Weights of a small mixture-of-experts language model, trained from scratch on English Wikipedia: 12 layers, 3815 steps.
Below are experts of layer 3 (counted from 0) of a mixture-of-experts language model. Rows are named router (the router's row for the expert), up (a neuron's input weights, with its number) and show model dimensions 0-159. Each number is 128 + 24 x the weight over its row's rms, rounded and kept within 0 to 255.
After each expert's rows: a language model's description of what the expert responds to. This comes from a sample of Wikipedia text that the model never trained on.

# expert 23
router [123 155 133 131 121 102 138  84 106  96 120 106 122 115 112 155 163 119 123 132 148 142  95 128 124 115 123 134 155 127 146 149 151 169 132  99  94 133  93 152 148  94 139  96 110 102 169 149 117  96 154 120 145 145 114 104  86 138 153 125 151 129 167 158 160 169 171 162  94 153 149 103 133 135  96  87 166 120 101 141 130 129 149 137 108 111 146 106 157  90 126 125 151 136 143 124 155 143 123 128 165 124 112 125 160 148 141 123 144  86 100 139 126 167 135 106  85 131 149 134  90 123 102  85  90  94 166 100 141 122 130 104 168 172 152 121 100  99 104 174  88 116 148 149 156 117 124 135 113 142 140 162  86  79 140 159 119 148 111 146]
up0 [130 167 142 134 138 135 131 136  82 178 146 168 116 140 162 118 134 145 117  97  78 144 156 123 135 137 107 108 138 143 133 103 113 133 106 123 103 115 118 175 176 133 162 141  97 139 132  91 126 131 119 137 136 104 118 113 155 129 135 104 135  51 143 126 142 126 163 128  90 157 163 132 120 144 101 163 128 132 133 106 123 162 138 130 157 122  99 120 161 146 140 132 117 113 176 167 123 124 128 149 186 119 145 119 101 109 132 122 129 156 114  99  80 133 182  70 131 128 127 135 140 162 135 123 138 113 107 170 157 126 139 105 138 142 102  93 124 101 175 100 136 155 127 153 120 133 162 113 137 175 136 142  99 133  97 170 160 136  84 104]
up1 [160 118 123 120 113 105 134 112 111 140 149 113 121 158 136 143 107 156 126  99 201 133 132 109  99 172 132 164 138 133 154 115 123 147 138 140 120 105 149 144  84 119 158  93 146 141 124 132 132  99 142 105 149 122 141 116 100 143  90 142 144  92 123 125 154 122 151 179  86 127 125 134 123 175 137  81 113 164 127 140 108 130 119 104 161 172 113 106 149  99 125 105 113 108 109 117 167  85 150 122 173 135 139 129 179  84 139 124 176 126 150 130 109 106 124 156  81 136 136  91  72 128 144 125 144 120 120  95 155 129 107 129 147 120  92 126 137 171 135 141 139  90 114  81 123 123 105 128 114 108 126 147 168 146 123 186  99 124 150 102]
up2 [141 124 114 118 137  83 112 110 104 134 133 130 123 130 140  74  80  80 153 173  99 175 102 116 133 154 121 133 116 146 110 119 100 124 163 143 124 146 131 164  96 167 125 121 115 146 139 130 140 169 163 183 170 152 103 120 132 150 142  95 151 138 148 168 106 142 138 133 148 117 113 130 127 135 104 112 129 162 126 185 184 103 127 112 157 139 146  93 142 119  95 117 115 143 113 136 122 160 149 104 127 156 129 140 157 119 137 115 104 156 134 167 113 143 143 112 118 118  76 108 112 133 102 107 113  82 114 101 101  93 114 112  88 142  89  67 139 114 126 161  89 131 174  95 127 112 176 148 111 142 111 126 130 120 145 142 153 132 135 120]
up3 [131 119 150 107 113 131 112 120 147 162 116 137  94 137 145  90 101 127 134 158 120 165 175 102 100  90 149 146 149 142 147 144 107 133 129 108 140 131 129 110 150 116 152 117 111 126 149  84  91 110 140 132  95 143 144 171 142 127 111 140 121 135  79 145 173 110 162 112 108 119 137 134 151 118 115 128 131 105 107 149 129 133 184  92  94 123 102 127 139 103 126 141 106 132 100  98 127 136 110 121 112 151 121 135 110 148 140 132 137 112  89 153 145 104 152  57 165 121 110 113  63 128 112 121 130  72  90  92 149 139 132  97 122 140 160 101 102 108 117 128 118  89  94 176 139 148 131 129 113 115 190 114 113 138 158 120  94  89 175 164]
up4 [145 137 110 115 173 142 130  93 177 139 131 140 134  58 112 128 140 127 131 138 111 139 147 129  93 109 122 111 109 134 124 134 101 170 151 137 116 156 132 144 104 103  97 107 100 118 109 144  79 166 145 132 112 131 105 154 117 113 168 130  89 115 127 130 109 117 143 134  88 179 121 153 107 119 136 157 109 161 144 130 131 157 111 134 108 143 128  89  95 147 103 150 126 136 108 155 142 161 129 141 143 156  87 106 156 129  88  81  85 113  98 115 113  76 119  96 120 113 169  84 141 133 153 121 134 130 138 130 154  86 107 131 132 107 141 150  94 146 129 124 109 106 115 113 129 124 102 103 198 133 142 161  95 160 161 156 157 157 100 161]
First bytes of accented Latin letters and non-Latin scripts in names and places, such as ß in Weißhaidinger, ü in Münster, Thai, Japanese.

# expert 21
router [131 161 146  76 122 119 123 110 113 116  95 106 104 124  88 102 141 102 112 153 147 151  88 141 166 141 113 120 170 118 115 147 151 179  98 101  89 140 112 166 125 123 136  73 137  94 138 147  74 100 149 114 123 110 104 110 136 160 140 102 146 140 152 134 147 151 127 153 110 159 162 100 152 137 110  82 136 147 102 138 136 139 157 143 129 110 157 120 165 120 108 168 156 153 137 103 135 150 136 149 151 157 117 130 148 150 150 107 121  88  93 138  95 131 140 116  95  93 152 186 118 134 100 101  95  97 161 127 135 120 111 117 138 154 149 129  94 115 111 141 113 114 152 134 153 109  91 143 103 163 166 126 134  98 141 138 143 176  90 138]
up13 [107 123  97  83 102 114 126 126 129 125 136 106 163  89 127 144 128 139 163 197 156 119 138 138 140 123 132  93 119  71 105 134 142 147 140  82 131 117 137 141 159 126 142 137 138 112  92 153 111 161 127 119 105  97  97 153 128 127 126 155 125 138 145 117 164 113 188 135 104 169 146 113 125 118  79 126 170 152  84 188 108 142 167 160 139 134 111 172 132  97 130 143 140 142 158 130 118 115 132 113 145 188 134 114 139 112 133 138 118 115 147 130 143 148 104  80 161 117 139  80  90 133 177  72 118 116 115  96 135  98 135 148 148 132 150 125 128  94 128 133 138 126 169 131  87 150 111 110 123 130 123 130 171 119 128 125 107 112 156 134]
up14 [124 104 104 110 116 154 136 120 152  84 152 127 106  96 137 165 149 144 112 191 147  84 128 106 156 129 126 104 172 132 122 123 127 128 149 179 103 117 156 141  76 154 115 155 128 102 159 139 102 145 164 125  91  96 130 118 156 142 155  98 113 142 179 129 156 106 126 139 125 135 114 150 109 106 152 107 102 121 118 123 158 146 135 161 108 111 133 130 132  94 105 175 109 136 117  92 108 125 157 139 139 105 102 146 110 108 149  88 144 152 129 124 123 119 146 113 112  71  99 165 155  71 127 121 115  93 139 172 117 135 108 126 108 101  99 125 128 163 134 108 121  97  96 128 137 138 142 144 113 108 148 152 154 147 168 104 121  62  94 114]
up15 [135 158 144 115 116  98 129  84 164 116 118 143  59 149 129 102 201 169 155 130 109 103 141 140 136 149 133 180 129 107 163  93 107 137 130 122 125 121 146 143 128 148 171 120 111 105 121 159 118 131 207 106  93 133 117 126 147 130  93 116 173 130  67 127 126 128 154 163 117  98 131 135 145 119 158 145 140 119 102 132 166 121 105 125 135 129 175 147 157  93 119 142 146 155 131 139 141 115 164  97 137 127 133  93 135 159 103 151 156  97 112 131  81 134 107 117 160 142 117 168 138 179  91  93  84 135 126 133 107 139 149 135 112 123 119 136 131 145 140 133 153 152 136 120 122 125  83  94 126 130 115 131 163 128 119 126 132 154 150 127]
up16 [117 119  91 146 119 101 136 113 163 180  97 161 110  95 115 161 129 135 139 106 124  93 160  99 108 147  87  86 133 110 111 130 129 132 115 124 101 120 104 152 124 116 109 161  73 123 120 131 115 122 130 119 103 114 170 127 129 157  82 117 151 153 139 118 125 177 145 109 151 116 135 137 165 146 159 136 127 113 160 119 105 117 139 146 128 152 132 124 153 123 132 152 126 124 116  83 141  86 168 145 106 134  90 144 134 169 143 140 119 153  93 147 147 129 144 128 105 117 136 129 105  81 120 121 161 168 144 115 127  68 149  96 141 164 120  92 144 151 158 127 101 128 135 133 127 131 111  90 116 112 104 164 154  96  60 180 143 137 156  76]
up17 [102  75 124 119 101 112 113 129 156 110 132 161 105 118 188 116 141 131 130 122 119 152 120 110 139 154 110 148 131  83 129 140 134 151 141 140 151 139  85 136 156 125 133 123 129 151  91 125 108 139 111 108 107 141  99 145 116 113 112 121 169 148 127 152 146 123 121 143 105 143  82 111 124 104 132 175 121 102 109  95 128  84 102 124 146 144 135 114 131 155 136 109 115 171 139 103 110 143 135 133 207 127  90 113 102 148 114 104 143 160 141 157 192  95 147  99 134 130 148 200 119 110 110 101 134 101  96 156 115 109 129  92 173 144 182 129 120 132 101 158 154 106  89 135 147 111 165 154 128 108  91 118 112 110 142 111 142 130 102 151]
Pieces of proper names, mostly surnames and place names, such as Har, rick, Hol, Kenn, Smith, Hill, plus paragraph breaks.

# expert 26
router [142 153 141 111 105 110 124 105 103  82 117 104 105 162 118 148 140 111 122 172 141 140  91 153 161 146 111 109 136 109 124 142 157 158 106 114  92 143  80 160 134 115 138 113 119  81 175 145 102 102 140 122 135 129 115 106 114 133 154 121 136 124 147 136 156 165 151 137 111 154 159 126 168 142  98  74 157 181 108 132 160 146 147 154  88 116 155  95 172 114 117 120 154 151 129 115 164 137 144 135 124 116 109 112 130 146 130  94 154 119 121 132  96 152 163 122 133 103 160 163  98 127 102 103 111 102 155 101 126 132 117 102 163 154 148  99 102 122  97 147 102 101 134 145 170 106  91 131 106 157 152 163 103  84 148 154 102 155  96 145]
up0 [ 98 157 134 128 118 124 111 132 147 158 109 148 148 104 137 126 115 106 158 134 131 126 137 121 115 203 105 110 153 122 102 151 125 126 135 182 146 181 161 140 143 114 116 127  98 122 143 116 116 119 144 128  90 172 145 158 132 128 106 114 132 143 136 130 115 138 119 135 111 193 170 142 124 114 156 153 114 172  68 149 141 152 194 131 134  84 134 125 120 174  97 110 121 138 173 117 165 148 118 135 119 115 107  98 123 145 128 115 102  87 106 150 131 138 130 132 115 166 127 125 103  96  59 107 123 136 123 104 134  83 111  92 162 155 139 142 168 165 119 154 126 141 122 143  91 130 168 164 119 146 153 125 142 111 129 134 115  97 119 123]
up1 [131 150  96 106 131  66 136 157 144 152  67  97 164 133 160 123 134 104 104 134 138 129 106 159 112 126 109 144 121 154 146 101 155 137 113 115  83 101 135 133  95 126 144  75 143 129 119 128 105 131 144 151 135 122 115 115 171 165 125 142 144  99 131  77 132 159 119 138 135 142 142 133 133 159 137 143 114 164  82 135 146 120 139 113 147 104 161 128 111 144  85 154 109 179 146 108 129 120 142 136 127 105 105 172 166 124 156  93 109 145 138 115 110 108 146 132 152 120  88 137 145 152 114 153 141 179 112 155 132 140 114 144 129 135 111 108 132 106 130 127 158  76 111 153 148  94 135 127 104 142 138 111  63  71 164 151 106 129  86 171]
up2 [148 151 150 125 136 133 145 150 140 132 150 136 113 121 148 126 157 140 158 165 141 118 138 145 123  92 124 134 130 134 115 127 133  91 111 134 139 140 104 158 131 149  96 116 102 137 133 134 155 147 136 184  73  91 131 111 121 143 143 116  98 138 125 150 140 132 124 163 106 110 164  97 136 146 141 134 102 131 113 155 181 109 145 105 144  75 164 122 143  83 119  79 140 108 133 135  99  99 129 149 159 113  99 148 118 145 153 179 123 123 124 130 138 162 138 114 137 110 107 127 117 135 130 152  85  88 153  54 105  76 145 167 106 142 106 125 124 102 128  97  94 100 147 164 159 128 101 108 168 129 139 128 139 107 122 165 181  66 137 102]
up3 [150 134 116 131 126 126 115 124 134 116 100 115 110 107  79  95 172 102 107 143 143 165 108 140 175 134  95 129 139  88 107 132 167 121 163 124 112 148 126 155  91  89 137 117 124 110 129 139  82 129 161 123 106 138 117 143 106 139 139 114 132  99 177 186 152 114 175 180  75 128 126 105 142 126 156 112  99 111 115 148 142 118 122 124 104 115  98 172 148 105 123 144 124 141 148 157 127 155 154 141 135 101 121 143 178 127 113 114 123 115  82 161 117 132 176  79  98 124 128 156 162 171 120 116 127 121 137 104 121 115 127 150  81 181 150 142 125 146 108 155 101  91 110 153 140 111 130 102 117 138  76 148 102 145 139 134 121 145 101 139]
up4 [187 108  95  94 140 145 128  58  93 149  96 128 133 157 143 137 122 122 112  90 183 124 140 126 106 113 147 131 136  99  93 165 134 122 108 146 109 135 100 151  93 140 113 162 137 102 124 160  94  95 190 163 136 139  91 133 148 147 135 137  97 127 125 181 153 129 137 122 107 148 156 133 161 168 130 104 144 127 105 135 114 112 123 128 149 115 150 123 132  92 158 126 123 167 100 130 127  94 164  96 136  95 167  99 134 133 116 160 151 138  91 153 106 113 100 117 110 126 128 115 122 100 148 142 109 135 145 139 130  97 153 118  98 145 141 141 130 135 122 134 141 138 124  74 117 116 114 174 141 168 183 117 128  95 117 152 136 143 121 178]
Year and number digits after 202 or 199, table pipes and periods, endings of long foreign or chemical names, and verbs like takes, serves.

# expert 17
router [154 154 123 113 102 131 127 111 106  88 111  93  97 148 117 147 152 109 111 153 120 143  87 147 125 160  98 117 158 104 129 137 150 139 110 116 124 134  91 159 128 112 133 100 139  79 154 157 100 104 140  91 121 126  82 124 111 140 140 116 138 121 150 132 145 142 143 152  92 168 178 150 157 127 118 110 144 164 110 158 152 131 147 152 113 113 158 117 191 133 113 140 170 140 153 121 144 147 158 157 138 124 119 116 143 122 117  88 122 117 130 131 105 140 154 109 127 109 156 173  85 131 103  87 118  95 148  98 121 133 109  88 164 147 127 104  97 123 100 147  92  85 150 143 172 127 103 146  92 184 151 151  87 103 131 146 121 160  97 149]
up0 [158 161 108 147 133 114 112 125 173 108 137 132 117 141 141 163 138 130 137 127 174 141 132 147 150 167 157  95 107 106 165  94 108 128 186 107 151 134 124 150 159  64 114 138 158 127 123 132  97 103 170 130 141 107 172 111 117 126 126 128 114 146 114 151 131 104  98 124 124 130 103 137 183 123 122 188 137 127 142 131 161 113 145 127 137 142 154 145 120  75 122  96  83 150 161 159 119 152  93 129 122 167 142  76 107 174 116 129 112  81 145 152 122 131 140 118 116 113 154  97 126 136 129  84 122 160 147 111 107 119 102 179 116 140 117 110 143 134 143 104 139 124 104 151 141  70 136 142 125 121  94 140  99 141 133 137 100 122 119 174]
up1 [136 100  97 120 159 136 106 153 138  96 122 133 165 132 154  85 130 111 158 138 146 113 122 127 158 118 133 147 126 116 126 136  77  87 152 130 123 107 104 131  82  91 117 134 121  68 111 143  91 147 145 177  91 157 118 131 136 117 130 119 131 166 125 179 131 180 173  81  93 132  90  92 138 151 146 129 139 151  93 109 117 130 102 154  83 108 118 141 113 150 120 126 132 114 112 135 158 104 126 137 123 108 146 116 102  63 138 106 150 142 115 112 145 120 131 165 103 120 120 153 129 105 163 128 106 100 123 110 157 153 142  93 123 109 132 125 128 136 139  81 101 115 127 154 153  81 139 132 104 188  96 119 137 159 128 103  98 120 159 107]
up2 [138 173 141 136 133  90 125 159 114  93  95 139 144 118 135 115 174 163 137  90 119 119 147  95 108 131 115 145  95 121 146 179 118 136 130 151 134 159 105 156 131  98 103 125 141 146 122 157 121 118 147 118 114 106 190 143 111 167 175 105 112 124 124 134 161 136 138 125  96 119  98 134 157  98 128 104 148  86 124 160 135 148  74 151 140 161 143 165 150 134 131 128 141 109 164  74 138 121 150 117 195  96 129 157 113 120 144 103 137 150 154 114 160 104 141 109 117 137  85 116 123 122 135 123 113 139 124 180 149 133 167 148 141 138 152 119 160 111 127 125 147 111 173  92 114 121 140 114 176 182 113 162 160 128 142 130 129 101 103 114]
up3 [107  98 113 168 132  97 142 156  83 109 146 140  84 175 142 148 167 132 135 125 130 131 140 129 157 163 100 111  99 114  82 144 110 146 100 186 131 127 146 128 124 136 117 108 124  60 142 160 127 112 139 140 143 141 157 135 136 162 126 121 128 149 136 172 117  96 136  96 147 154 118  99  92 107 194  90 110 111 120 144 111 137 146 111 122 150 162 121 126  94 130 154 117 124 185 131 132 113 114  99 116 159 108 133 139 121 136 108 149 185 107 109 125 109  81 140 129  94 117 117 117 124 104 115  98  74 120 106 112 121 137 129 135 173 138  96 153 125 142 131 142 118 155 166  92 121 113 138 124 130 128 124  97 136 153  82 110 186 125 122]
up4 [144 143 145 133  88 136  95 141 149 136 105  96 147 116 154 178 145 169 134 111 138 100 105 112 101 134  92 138 126 147 131 110  99 148 131 117 116  93  92  84 123 126 139 129 165 140 132 129  79 163 160  99 130  86  77 158 151 113 135 130 136  72 161 111 141 109 127  95 114 109 150 134 118 156 122 118 147 130  90 116  98 170 181 121  98 126 137 127 133 115 154 110 150 164 110 123 128 138 112 121 135  95 111 110 126 162 109 128 212 135 160 118 153  93 100 106 151 123 101 145 183 133 132 142 153  86 104 124 134 115 106 117 134 135 169 110 106 100 132 119  94 117 155 142 109 120 144 144 127 139 124 132 111 141 153 142  71 127 123 170]
British, Commonwealth and Irish names and titles (Royal, London, England, Wales, British, Australia), mostly in military units and place infobox lines.

# expert 1
router [153 122 123 124  94 125 153 114  97  99 110 109 123 151  77 171 141 117 133 158 147 184 101 153 150 158 122 117 125 110 115 143 157 165  83  93 107 161 115 137 120  98 152 110 134 123 139 156  88 113 156 141 124  98 125 100 148 114 135 130 147 132 142 123 158 165 156 168 113 126 149 129 156 113  89 115 145 149 118 138 138 147 161 159 103 116 142  84 156 133  96  99 136 136 120  96 134 138 154 103 137 127  88  97 138 106 151 122 114 140  89 152 131 170 150 137 145  96 167 144 103 119 104 117 134  97 116 121 122 121  79  98 137 199 127  87 120 113  74 118 109 121 147 145 161 109  99 141  82 146 139 171  97 135 145 125 102 135 116 145]
up0 [129 144 148 114 148  91  82 149 158 146 119 112 155 139  81 144 164 120 106 106 140 122 119 105  98 128 147 169  86 126 122  91 113 106 147 118 120 101 139 128  97 144 136  92 117 115 117 194 141 119 120 115 140 132 124 162 111 149 135 130 169  91 116 154 102 122 117 151 148 140 105 130 113 140 117 144 134 181 168 194 128 126 143 135 164 122  96 149 117 163 101 132 114 147 143 139 123 184 144 144 129 142  98 113 143 141 154 126 120 113  96 123 153 163 130 104 100  94 156 107 120  93 141 123 100 119  99  69 146  93 121 153 163 155 173 105 130 121 110 173 120 135 132 157 156 106 135 114 103 155 165 136 119 152  94  93 152 153 145 154]
up1 [131 118  53 142  89 106 161 128 102 108 106  96 136 125  97 116 147 112 142 108  78 127 143 123 157 133 132 163  69 107 123 155 149 132 134 154 104  96 131 165 130 138 107 137 130 123 140 159 134 129 164 136 106 110 122  97 123 163 139 162 145 116 121 116 130 119 145 143 141  84 118 119 151 148 110 108 138 136 120 152 141 148 150 145  99 137 132  85 169  83 105 141 144 125 131 104 118 112 110  96 134 118 122 121 120 193 106 152 105  84  93  82 119 125 146 109  93 160 134 130 110 152 124 125 105 142 141 144 161 123 124 160 107 133 176 110 161 110 160 169 109 145  80 128 170 119  88 172 130  97 151 126 146 106 115  84 138 158 133 143]
up2 [121  74 135 119  91 154 152 121  90  95 130 135 154 139 162 131 129 138 141 132  99 105  82 114 167 123 103 155 181  98 125 130  76 116 156 145 143 169 145 164 163 115 140  86  78  96 137 165 121 123 101 127 116 138 129 125 148 143 111 101 142 123 111 136  93 136 110 110 147 139 120 139 135 135 176 135 121  97 109 152 173 138 149 140 141 133 147 153 160 156 139 132 111 112 125 135 127 140 122 131 149 122 137 125 172  95 150 115 146 163 111  93 130 134 168 149 101 120 217 151  83 126 129 113  77 170 125 134 116 111 107 105 158 120 144 129 130 128 121 113 149 130 134 141 136 137  62  88 108 127 168 138 141 139 137 141  93 120 127 139]
up3 [113  95  74 129 156 145  96 127 155 159 132 101 146 122 100 141 111  73 138  89  99 130  48 112 128 123 133 124 117 115 141 152 105 144 105  82 107 120 133 128 128 118 118 156 127 138 120 132 142 113 140 179 130 126 143 106  97 130 170 138 161 165  97  95 120 140 115 135 105 145 148 125 104 133 111 113 115 153 115 167 112 131 160 112 129 115 136 147 126 137  75 158 162 129 133 126 164 138 123  77 163 103 151 150 123 103 114 148  93 111 169 151 151 123 117 131 127 135 125 174  97 160 116  90 135 115 107 123 127 164 135 108 125 135 133 121 151 138 105 109 186 103  97  80 129 103 140  81 113 125 165 137 165 104 158  93 118 149 159 121]
up4 [150 150 134 128  83 102 144  96 167 116 137 162 121 104 150 141 145  72  97 165 113 158 138 152 144 139 156 141 120  88 137 150 114 163 115  73 113 156 100 159 125 126 125  74 110 145 129 109  99 161 154 132 123 112 152 129 132 138 152 123 146 124 125 138 121 121 136 104 104 103 125 149 180 129  84 119 149 179 100 134 136 127 130 118 150 118 122  93 130 146 118 101 147 134 133 154 116 124 145 107  93 130 111  94 151 120 124 155 130 141 141 166 106 158  93 143 108 129 108 152  84 174 146 146  85 177 156 127 122 146  90 120 127 170 106 124 131  89 135 132 102 115 139 179 104 126 118  95  98 127 165 127  66 112 169 114 130 136 111 147]
Mid-word fragments like rel-ie-ved, col-le-agues, p-ne-umonia, plus table pipes, scores and sports words such as yards, runs, touch.

# expert 0
router [148 131 150 110 107 126 145  95 118 111 117  95  98 162 115 167 159 112  94 132 139 153 114 141 153 139  91 128 115 116 119 151 133 123 110 117 111 135 100 148  85 134 126 124 138 116 148 147 100 119 158 129 134 107  84 123 110 139 166 162 141 118 141 129 154 166 144 164 120 159 139 122 146 125  92 104 159 147  97 159 168 137 171 114  79 102 163 127 171 114 132  95 137 176 131  79 149 117 160 124 156  96 107 103 134 129 164  82 137 136 104 121  91 149 174 119 136 119 116 174 105 111 109  99 115 138 119  99 159 133 131 119 149 176 141 122 102 126  73 151 115 109 148 161 131  97  90 134  91 152 150 147  98  91 163 141 127 139 108 136]
up0 [149 139 131 141 134 146 112 146 172 114 142 131 114 134 155  88 114 129  71  86 132 108 149 139 123 100 109 145 116 184  81 136 127 141 121 136 142 155 139 118 102 127 130 143 140  75 116  97 106 152  99 114 123 128 116 118 131 175 151 101 142 153 125 114 168 133 137 115 132  97 156 161 153 113 155  92 134  98 123  97 159 144 137 126 157 137 112 102 149  85 148 110 132 176 147 134 126 109 117  79 117 127 149  95 159 104 112  83 145 139 146 172 132 123 106 116 104 126 133 111 118 100 131 107 140 101 184  91 121  89 107  77  93  99 122 197 118 123 110 116 110 128 153 161 118 119  96 110 155 139 158 129 100 104 130 145 103  99 153 142]
up1 [108 121 116 116 106  85 121 145 134 163 167  97 102 169 151 181  85 163 128 145 119 129  95 141 132 107 134 122 114 142 120 140 132 139 137 125 126 143 134 140 152 137 122 108 110 125  76 115 117 152 165 113 130  93 182 124 138 118 121 173 140  96 106 183 141 131 117 126 120 132 113 138 109 103 110 119 123  84  90 154 146 188  90 151  77  90 120 119 157 125 131 134 130 118 128 107 152 144 131 150 139 134  81 126 139 110 132 124 146 122  97 108 144  99  97 176 106 140 159 147  76 129 141 106  99 107 153 148 157 160 141 111 174 180 121 144 108 127 134  81 130 120 136 182 122  98 109 110 126 137 121 115 147 128 114 153 130 105 180 123]
up2 [146  99 119 149 164 182 187 114 146 137 150 145 111 147  73 165 124  82 147  94 108 136 116 146  95 120 117 108 150 120 176 135 128 140  96 112 100 115 144 149  69 116 111 115 106 130 105 172 130 139 113 134 108 139 113 119 151 150 122 104 155 155 124 163 124 123 124 100 108 160 136  85 182 152  69 138 158 119  79 168 144 176  86 107  94  93 157 128 110 137 129 147 139 110 119  93 132 112 114 106 111 137 161 110 131 111 108 118 104 119 114 140 165 125 120 137 126 122 132 145 104  76 127 120 113 150 115 110 131 120 129 103 130 153 152 109  85 115 135 133 139 116 170 113 123 139 107 112 150 160 119 122 150 122 185 129 124 131 129  98]
up3 [116 145  74 166 114 181 143  95 140  86 117 135  95 173  93 166 149  80 140 106 127 108 126 111 115 168 144  90 160  83 111 123  91 114 102 149 137  93  98 121 155 119 127 121 123 110 144 125 125 130 137 117 139 123 126 144 165 118 123 160 150 105 141 116 178 138 129 121 141 142 111 122 128 112 167  77 143 106 127 167 103 127 115 118 132 122 106 128 126 140 179 162 134 112 122 147 152 109 144 137 160 117 127 140 111  99 122 102 140 115 156 115  96 138 152 170 115 109 109 179 148 172 112  96 164 149 128  82 123 147 141 146 147 147 140 122 106 140 116 156 167  94 108 101  71 148 109 103 143 131 143 113 142 118 112 153 130 127 121  67]
up4 [111 168 135 131 145 149 113 124 125 117 168 110 127 160 106 129 143 101 116 122 119  94 130 158 103 149  77 113 107 180 128 117 126 162 113 143 138 100 142 170 157 128 159 131  87 104 158 125 158  74 124  95 106  77 122 125 109 105 116 110 126 151 160 128 106 128 123 142  95 167 166 114 123 111 174 139 143 119 112 155 136 124 140 106  47 107 143 123  99 113 102  94 161 142 117 162 122 109 138 117 123 126 123 122 129 155 113 163 159  87 164  73  89 104 135 126 128 121 151 136 121 126 146 127 123 112 127 139 160 115 135 108 116 125 147 169 116 102 126 129 143 134 123 132 170 141  88 158 113 138 103 142 142 117 199 123  86 105 142 163]
Word pieces and terms in music articles and infoboxes, such as album, song, track, guitar, the & in R&B, LP.

# expert 9
router [161 149 151 141  85  96 158 119 122 109 117  93 120 151 113 148 129 110 106 135 121 148  95 155 157 148  94 127 169  98 109 149 150 157  94 110  91 143 110 147 110 112 151 131 103  82 160 140 100 108 153 144 140 133 139 120 129 112 141 139 134 127 130 148 154 154 148 164 114 137 149 147 151 101  99 112 168 127 126 183 136 139 141 153 111 142 153  76 156 115  94 132 168 131 131 157 160 104 135 104 138 118 102 100 144 145 149 119 112 104 122 143 126 149 143 126  97 113 136 159  63 150  88 116  94 104 171  93 146 101  87 111 145 138 131 151 117 133  97 122 119 119 163 112 157 111 114 125 117 211 157 139  95 118 158  97 123 142 102 128]
up13 [119 139 145 103 157 100 149 123 172 113 109 154 116 100  78 142 137  85 148 108  97 118 129 123 119 111  96 130 149 105 152  98 112 116 125 120 130 163 152  91 166 110 150 107 104 126 153  82 142 116 119 164  96 133 106  66 135 138 105 165 162 125 128 155 158 170 151 136 147 112 125 129 107 163 160 119  71 128 160 167 125 119 107 161 128 123  99 164 104 110 103 136  96 129 115 137 140 130 145 146 163  88 134 129 122 171 153 127 151  88 103 127 146  98 187 121 135 117 143 139 142 183 125 139 110  99 128 143 176 115 140 123 126 126 112 148 159 132 123 116 149 117  82 102 193 121 141 119 134  88 132 135 133 116 139 121 109 142 111 142]
up14 [ 99 171 145 103 112 155 118 118 146 151 128  93 161 123 134 133 124 117 136 109 117 154 111 155  76 107 126 148 126 129 161  91 105 114 113 127 170 112 127 116 107 128  70 145 102 113 139 128 106 104 104 128  91 125 122 158 110 109 130 146 120 131 144 104 111 110 174 101 105 162 123  69 126 143 106 155 146 132 134 126 100 126 121 129 115 113 141 137 151 142 140 135 143  98 124  72 130 118 128 139 171  94 115 102 151 168  97 140 184 105 139 122 151 137 158 198  63 155 105 134  90 153 141  79 117 134 136 124 120 149 140 128 159 132  91 122 122  95 112 164 155 149 131 155 150 159 137 131 115 129 133 155 164  95  79 150 135 118  99 115]
up15 [117 106 111 154 122 171  72 159  79 133 106 101  98 105 136 144 161 128  84 114 134 175  65 148 108 133  88 148 131 141  94 174 143 183  91  81  91 121 124 154 116  92 108 136 104 107 113 119 137 156 122 142 113 117 168 116 156 167 143 117 177 112 107 147 134 150 110 140 142 111 140 140 110 136 136 114 132 103 145 108 150 129 105 127 108 124 124 150 117 124 110 114 149 139 107 135 111 152 110 119 145 132 159 165 111 156 129 124 182 123 126 162 116  85 121 140 157 124 150 113 108 120 117 115 138 145 104 185 171 119 166 122 125 145  90 116 125 130  97  88 139 129 144 147 146  93 135 139  98 108 156 147 117 147 153 101 138 167 110 131]
up16 [109 143 127 113 148 133  85 108 133 109 117  53  98 131 143 165 113 142 184  99 115 122 160 122  74 148 121  85 130 143 111 114 144 178 133 140 108 132 116 187  96 127 130 132 134 146 132 128 152 153 145 135  89 112 110 142 171  87 161 125 116 110 109 126 120 126 116 152  85 123 117 123 106  90 102 146 150 125 124 154 137 158 152 173 145 136 166 107  85  98 144 113 149 130 101 117 169 144 118 132 189 129 168 155  87 133 119 146 132 148 130  97 149 143 151 135 128 114 165 134 106 126 119 152 127 101 149 129 105 143  95 106  89 114 165 130 131 130 157 118 103 150 131 144 153 165  90 118 153 121 116 145 139 161 125 146  90 101 115 117]
up17 [186 118 156 165  98 114 103 134 102 104 145 142 128 101 165 120 125  96 167 119 113 143 131 130 106 113 109 139 165  90 117 138 131 168 126 121 128 108 173 158 127  79 117  79 110 135 127 103 101  98 148 138  93 113 114 102 137 121 107 106 106 101 172 128 140 112 173  98 111 141 149 121 129  87 124 159 158 208 120 173 131 158 178 124 120 120 147 125 126 135 122 160 110 109 138 140 124  95 165 145 116  96 121 106 160 138 143 113 157 124  99 115 147 110  85 126 101 138 140 174 134  86 133 138 147 106 106 147 168 118 102 133 130 112 114  71 163 125  96 128 125 139 150 118 113 113 139 142 138 145 146 136 116 129  80 116 140 135  95 141]
Word-internal fragments after a first syllable, such as y-ach-t, Be-ach, Bh-all-a, v-ir-us, he-ard, plus the word be.